python train.py --n_layer=8 --d_model=192 --n_experts=40 --experts_per_token=8 --d_expert=32 --d_shared_expert=64 --activation="swiglu" --moe_layers=[0, 1, 2, 3, 4, 5, 6, 7] --router_score="sigmoid" --normalize_top_k=true --routed_scale=1.0 --balance_loss=0.000672 --balance_bias=true --init_std_router=0.0116 --lr_router=0.000484 --n_head=2 --n_kv_head=1 --head_dim=96 --vocab_size=16384 --norm="layernorm" --norm_place="pre" --norm_eps=1e-05 --positions="rope" --rope_base=10000.0 --rope_fraction=0.5 --qk_norm=false --attn_scale=0.102 --tie_embeddings=false --parallel_block=false --init="trunc" --init_std_qkv=0.0527 --init_std_o=0.0527 --init_std_up=0.0527 --init_std_down=0.0527 --optimizer="adamw" --lr=0.0012 --lr_mult_up=0.668 --beta1=0.9 --beta2=0.98 --lr_head=0.00979 --grad_clip=0.5 --warmup_steps=370 --schedule="wsd" --decay_fraction=0.813 --decay_shape="cos" --final_lr_fraction=0.1 --batch_tokens=[65536, 131072, 262144] --seq_len=512 --doc_mask=true --train_tokens=850500000 --steps=6824 --dataset="wikipedia_en"
Below are experts of layer 4 (counted from 0) of a mixture-of-experts language model. Rows are named router (the router's row for the expert), down (a neuron's output weights, with its number) and show model dimensions 32-63. Each number is 500 + 40 x the weight over its row's rms, rounded and kept within 0 to 999. Numbers have three digits each.
After each expert's rows: "comes before" lists some tokens at least twice as common just after its tokens as in all text. This comes from a sample of Wikipedia text that the model never trained on. Tokens count by the router's weight.

# expert 3
router:561495528466522435524502490515495526488472452519528502494531430512457477479502562539540523458441
down0:570433521501501449522518502508530512520564465518500547549516531469482461460514496583544498439478
down1:534510495559515459572470493570477486544566516570416459444480480432492486468553534533560446446488
down2:518479524561515505470478465475507493474455500497555495540505529503537517503478504446507483466479
down3:421522526494507516437556512482476488559511526504470475594472512534527544563556478538478455508484
down4:433503509566564573496527529489497609541484489478488516560443526520542599508533396447576507486480
down5:594438530425495474494529483560504553529494510544497567436530485430453485492471478472493496541501
down6:552544566500490429456538445463501439490501505566535423527471505534488541494533571490481502524456
down7:515527457449501416534519517467432518516458507487487497498512488560455474491525597577549526513477
down8:501461516496501457547491495540477504523411511455468500512444508521500543434495459511553560482456
down9:494473497516473431492497501546521510549526528473463461502486432418486456544552513422493495511525
down10:487489525518530495496429498411512507491461440533509526473477519540470552464517490513437488457520
down11:524517465540527483520473502521537542530475522489472444481482538512446480480507468471502449574490
down12:490503465452516452427496511547498489463550500531483506485536516457518503539432568478535555515445
down13:495477546527522526509473449441528497592460529530537487542438503509475496527543425492553428504559
down14:472558543472538476545491522550530480488523526465426482480498454554480546480543445544515491503483
down15:593521486511475503488588514550495558494503500537489478519484483562447439486482576551517423507492
down16:499487493499553548453493501500414485502471515512458490481438509476522486458384463465509508501449
down17:509516473537452476478510520475454473459536511496515528519516520520557484470489527535492536521476
down18:466536528530532544579448451520536508544438471480435520556499561480526496463502579406453550468487
comes before: ",", " in", ".", " and", ".\n\n", " to"

# expert 25
router:497545397517538469479494516494418493483553474601568541472503472455503574472516587517411508542485
down0:485498525529475479452558480517517478468458568467531522486488533494481463563518545477458514540516
down1:438543524479495473501541565542484468454459513467448480497493433484574479485469484477548504408494
down2:477578513467542523483530488491495486519471483535470500448523429527483475537459593548511559470450
down3:436455484489549485566453577509464465420474460588549456476504507495483538479503497456480555574509
down4:500480508491486538486473491480512556461510481490438533370462525491470489506396425532513509526492
down5:556509498427482453527517452511529523448514479526531568458497541537525552478481442487440514536517
down6:515447504490454441476502460536509404531509448443517534522471488554501541456461521518474506542497
down7:512511434544485669449584514491521559477448516533508511483475535504472479498469534506479475500493
down8:460511449537487488488452518515496461532506547474507506535480495510522512556602465524490471477519
down9:507501495506560488511516444460470502486526531467508531516520502456500440453476538457554448540440
down10:554515497555504473510454497444528533492525504544569437550552535619544473486503522500433479530528
down11:563436504562554494488546565512552538498464495478497443513550519455500532516500443478454525442491
down12:508466486493521433542567488496484497522545483513457597457390488490506540452566529521426507489488
down13:519415540486446464509598523583535509492525518492496499568464527485499474490463478486556454503512
down14:546494521536457493491551551522486481422546492512530497490442476547540446473465394547479470490482
down15:519525484551517404486436525465518479474517544506524400501519491514546476455498517462485534538556
down16:471440509514487485457546442518445491472526489474526435463468470484529410528477432506465481496486
down17:439594494445484498454533532469489446470476551522507466491485510538497552464489458551446488511478
down18:446529431484525499451524524498484515569579449443518548459535513531458585509530564516487424531482
comes before: " ", " |", "0", " |\n", "|", "1"

# expert 18
router:530490489437476437496527540534464514538508494529523469448555440461468537547472565550507496475502
down0:478487510539454507527488550503574548535484503526540492468480480505475520519522505519552467500489
down1:517489500454487487555535567511551462503467490538476555491504514563480409497476488544459527440542
down2:494499547552574530463466508485424430481483515558493539489462438533530540549548526489468505541527
down3:462484518565481490461528512484500533514508473461484551501531511542582512484494491502405515519468
down4:534449492528521515542443512499470464510513496532549500544428535532534442469492491468477557522480
down5:505547520545570539540439461495531426505448450484507512512498495522553496453512471481468560510485
down6:442443592440491526483471565486451451528474528488434474512464573515524570496468516505427515520426
down7:521604556534468524444461525561449533506526500579465523497523469502530505488471515509450499444526
down8:510490529537550433444538422451480504439493531457461590553475503478501512443511553465500499490443
down9:473517504587488537389506511487485412519453486484438513554528606516496482515599500484440499513486
down10:452539543469473474539487467516509421524520489479445504474538462519440574499525490523460421554566
down11:534432471474536455518466423455458519524515522439475513472516461466502481513459497555528456559503
down12:521391539443506496498474456510476436536478475546482465458564498479539457448542578526558471432461
down13:490469446474431524528514521568516485576507569479499522494506489380488526464486493496502449550508
down14:527502509452500490523501518480540463539462490512530489512476499550475522481513552535524489535588
down15:466539505463512516463503455418530411539470554545485533567507496485482541533506437538467556546470
down16:437445447477424484566512485483501566587488522548449448513519487467569532517481493480489505467460
down17:482512571487419570443543500505512516520456493489477476528525512547510532403409523537455501475519
down18:473554533538485545501506497474538496550481514503534478507449521452441579417498502532552562478522
comes before: " of", " and", ",", " in", " was", " to"

# expert 32
router:493552503475530483475472514484442397548508483555489494498503400532510547502494573511519463522471
down0:479526527481489474500485561496453490479526485497494447525528566522514465534534548531516509531550
down1:551472594505463500469507517409504513477529517547535474491525420500458539442486570518400474502535
down2:522484543521455552553497495461512523488466473481517481501463522525525576519566464480498492491427
down3:499424481495456501514491585496472504487489550450523548435484461456535467522508477520494445487459
down4:440546510487482602467546464611509472458409498542476505437475450538444475493429537584512509521558
down5:523443466457457482461575542466511467490541456426530497517480511470512577522517485477505470464558
down6:398512476496512504463513537491465434465490438498495547474457576469493511506520434547468435475534
down7:437548528492542529517504480545531475530568520518490522512487441493520484505480573512494493523541
down8:479456411532465479471525524471505475504489572422459495492484513552521550582431502405481535520485
down9:473503514452466529483498507435476491503488498511478473503512527493483498541498538529490513493543
down10:465541514442549530552517452454507534550586471526529507514411464554526594503430520472423464449488
down11:502512492455527451497502485519599613538464483485507556480446477482451418514449528609449476446537
down12:512539529461518549574434346544616483451509453517504528509463536513484439494489478417533469479472
down13:452483593494466499532455480466490431553461539497526475522497477455454529579472558543502488497539
down14:538464502456561522545468566513454518477468510467510482495520512539461489503424492522469484475570
down15:515497488547569533554455474472474497470487523501451495521476547518499495447466492537543469573542
down16:438511547495483486502492547541456542543510558458454566554555450530531490485494420492545535479470
down17:503534496547450492475492479490542572527427509429539519556499537497485530473502437559501585528467
down18:509569518492576485605420515473505503467478524536453495511540499474521424507513535504563498548471
comes before: " the", " a", " to", " that", " be", " his"

# expert 9
router:484489422499542474490483538526446511508539432561529559505513431473456494464491554481468531520411
down0:450476568456462533445506487514510522464491497475472501439492517480432444531448472535448502464583
down1:461529440483543516549488495497486494510509484538437429481523521522547478555557485489578506537543
down2:512459503501524378457473503503482521525533492472478529476540465503548453459519503465506509559487
down3:515503523463483481496543493481497520550531493459519519529516471550460539490499544516551510485490
down4:513524543511522484516536462515515527525500442469437491407445528490484570446490492492492530556435
down5:492469442494457528471531470501457479535478489509564471485449509493537525471510501479445473526463
down6:565484487506518459469498452507514466478506482488486532482492441452516549504515553536497509412459
down7:460533529424446475461464498524537460479536559481492511524418547559562502515500525480493537508568
down8:596490506480535515481530492447536513552509452469489520507539444485547463486481475533627483491481
down9:396509503523489580371499507487521568540538536482539544483510480517497496478506389430446491439486
down10:533437523462512490475530453500501474509529473495504483480522513521480453516510473553477493498468
down11:467471542487515539504495506455492504517542467482453530514489532439542486524500525497475524489497
down12:453446527537544491530507524434502537497485506573467535455491518487514481492455500510473449477478
down13:537518555449461515524508492500437460502577556496504456469539497548485480522459545502513471495564
down14:480524492550459467571440478463459471444503560506488440463434511539528538478396550452462567537458
down15:573538575560427506548525520561537524451536542514546461545502485500466509480460455534463506587551
down16:541484430536476501482506501504465598501509418487488559557510471388563444525571531475494498530477
down17:509560528480552418499459488484570456530506504518469463520519459464505478520547463553458534480445
down18:550465503389588452486450486591534502515528594460487498484529477477458497482481542509515507591527
comes before: " |", ")", " |\n", " (", ";", "}"

# expert 31
router:583538454479513489484470527499443517531487430541499563468478438517572487424457595500534485509435
down0:511489554595591512511442483509516472534484464475538537491463534508547467481458470501505522511461
down1:502539500471446529457505577570502478503523480433541473529498496543512525493499460525500536545521
down2:459452490488477505562548439512543498505494475552437487518546450420444554535449500532506516502468
down3:534448531484504458555553483440490461477561569530463524562483501444554500570511493511556455453486
down4:468501496502522501466460488523496469526514454462429495481532563536485505481503468512455519488462
down5:528549439459506555434541494468514543500549486492590489476495491495470483433436508488481467456486
down6:610457454596488423533525512475534459459537463470479518420473540521542484439481556517556496488532
down7:454542496501493500472519494492514549508543495469503487452501436506501566484519452530480486503581
down8:544492478448545512534487455449506502528478546461534503477503529526523522468556495476525468559485
down9:522500528514502518572536450549545512477464509520559442511472566479501486481527475571582570559451
down10:471557464467457487480566523457546535514414477469437461436506402532469513487475533509522521479512
down11:544491488487503512481519483565417563558478448550525514460533550471518559415400466476534547506461
down12:457515461570528604473513523493500440529560540527512521493530508468534531465475453488451492493542
down13:546528528521509478467441485474497479555536440499485456524453445548541428473451548473527481519504
down14:560511524474475466440529541452479430469536531549514413448487454559505529518513502520498493514474
down15:478433547523463617461485493464431466528469531542550590556495522539517537511466380500479454477490
down16:500443511492473495559580522514519516412557583467450486501540469442483482458494505544525512442481
down17:482401462529538485534492560567506473601494501448525558489499486464557479515493470505479514508475
down18:487411463461477502599498446442554540550505461567553468500517513561564513559492439498467566489464
comes before: " |", ",", " (", "\n", ")", ";"

# expert 16
router:499540385531548444451453465470470492517532444517561518493516431578536583440486531517458513512499
down0:425437507470485441476484483490547438443487511460518465582463504513518491512520491454491470547490
down1:549445545544514545371530508544552434522561534522472440539446510493447551521526562475463498542483
down2:501546453497489520539444441509558503557489463453445500520540592455468486462522475538526507433485
down3:524494486510498509498492610520477463459503524496531472430470573474532508497536483497401434398559
down4:572498467509544478496478526525457507498431478500429474522495599509484459448501533494450481527461
down5:473531455512379426413490516503476447504455458436541529466571495544472507478491467491484547511486
down6:537526506545456452441553422444507479466497482473497452515460469484472501457447527458476475506487
down7:514548449490491454502419426561495566462461452480547554467541472505493474485527529513452458535468
down8:588506505469448447529519536529494552532453543481534482491504572528504445484561533463512555427515
down9:480583458520476449477485482529502487477451492473483503526498509501541560479533521459424568480473
down10:531474533486478477489503433452487433488526534481449461460534491457503498515523559508549506478457
down11:594496486518481507463514467523482481417462470457507413454465517509487535472487595473532506496494
down12:480548491526488459464456538518530540475573480544502533450466506619530554467469451452532449473513
down13:505479496470531533487544435456542582469499497543566463572492476520521504440476508463623477588527
down14:503495524460460441496538513505540535476482451544529441388503508560543505454516504572455466505529
down15:505503566518524526428523557501486521470546407486497460516491526498482500579440529519559457544484
down16:471461536528522497528461448558464525488436527532498528507529500469489429454444544483488544414476
down17:494554572438468546526515491553538489479506513560490498435514419525495478535405449523481531445527
down18:505521527551535456452543559487551474577530515492458524461515516551507553493579493553464448471529
comes before: " |", "–", ".", ":", "th", " |\n"

# expert 15
router:573567469498507502454469491523496419541541437560536473454550434463497554502415548540438432511494
down0:481495493486502595522480516581550500556534516485527516473565507458495510514562523488487495495581
down1:541446571499495503551451474458616493502513500449457523557490546496570464554573533465429515489553
down2:531567485507513488579493500495478522466538551488461576488473440500516501518500537562512476490438
down3:472508489471555595482576492534476561541574486401453489525476492414502457470516469529587504446516
down4:511448556501520441504478453459453559499513511515510513464513477541546509511536636437559405470498
down5:472484521526471535556451511619488536515457521519512539507453462510460464505457467494483445531486
down6:493476523509471504439495517517516446463493463475479454540440526505490498534489518489489480474515
down7:453540556541458518470523448563476526531468510481537475475527512428549505483577432493507535454492
down8:551482447485475466538482471493440501521616590527556570512433470462460474512480486518520479498470
down9:423558505512455530488554542465587411499460551451578515555549501465509462465588528533533582505495
down10:487447545403582430509466564501498529533512517520466513441515490535472593493438522484509511485467
down11:492563433486478505488470498490492544541469409558480444468558484435457567489468487455469455412472
down12:497497530536479471531505478540483524473562527523499525491492460439488478456472513469506365570485
down13:475538507487486497459509402516526591470551456477513475508511499464516521508412454537504505499532
down14:582383503441436506577514454496503515543576538524465518505504511465476503555450494533470471431483
down15:478456516425460497482485457492525541527496523472482561508532512573491505538512496509559566407473
down16:496558492489514517491440488511560546485478406470508552546490524528472448518492470466534463525527
down17:509413530474506488412503500490510498515466452531510559556593480467559482482548467495528519479470
down18:546415485447475539434505495524488557482459485506525527516515495504525495586528542492512502516520
comes before: " the", " a", " his", " to", " was", " he"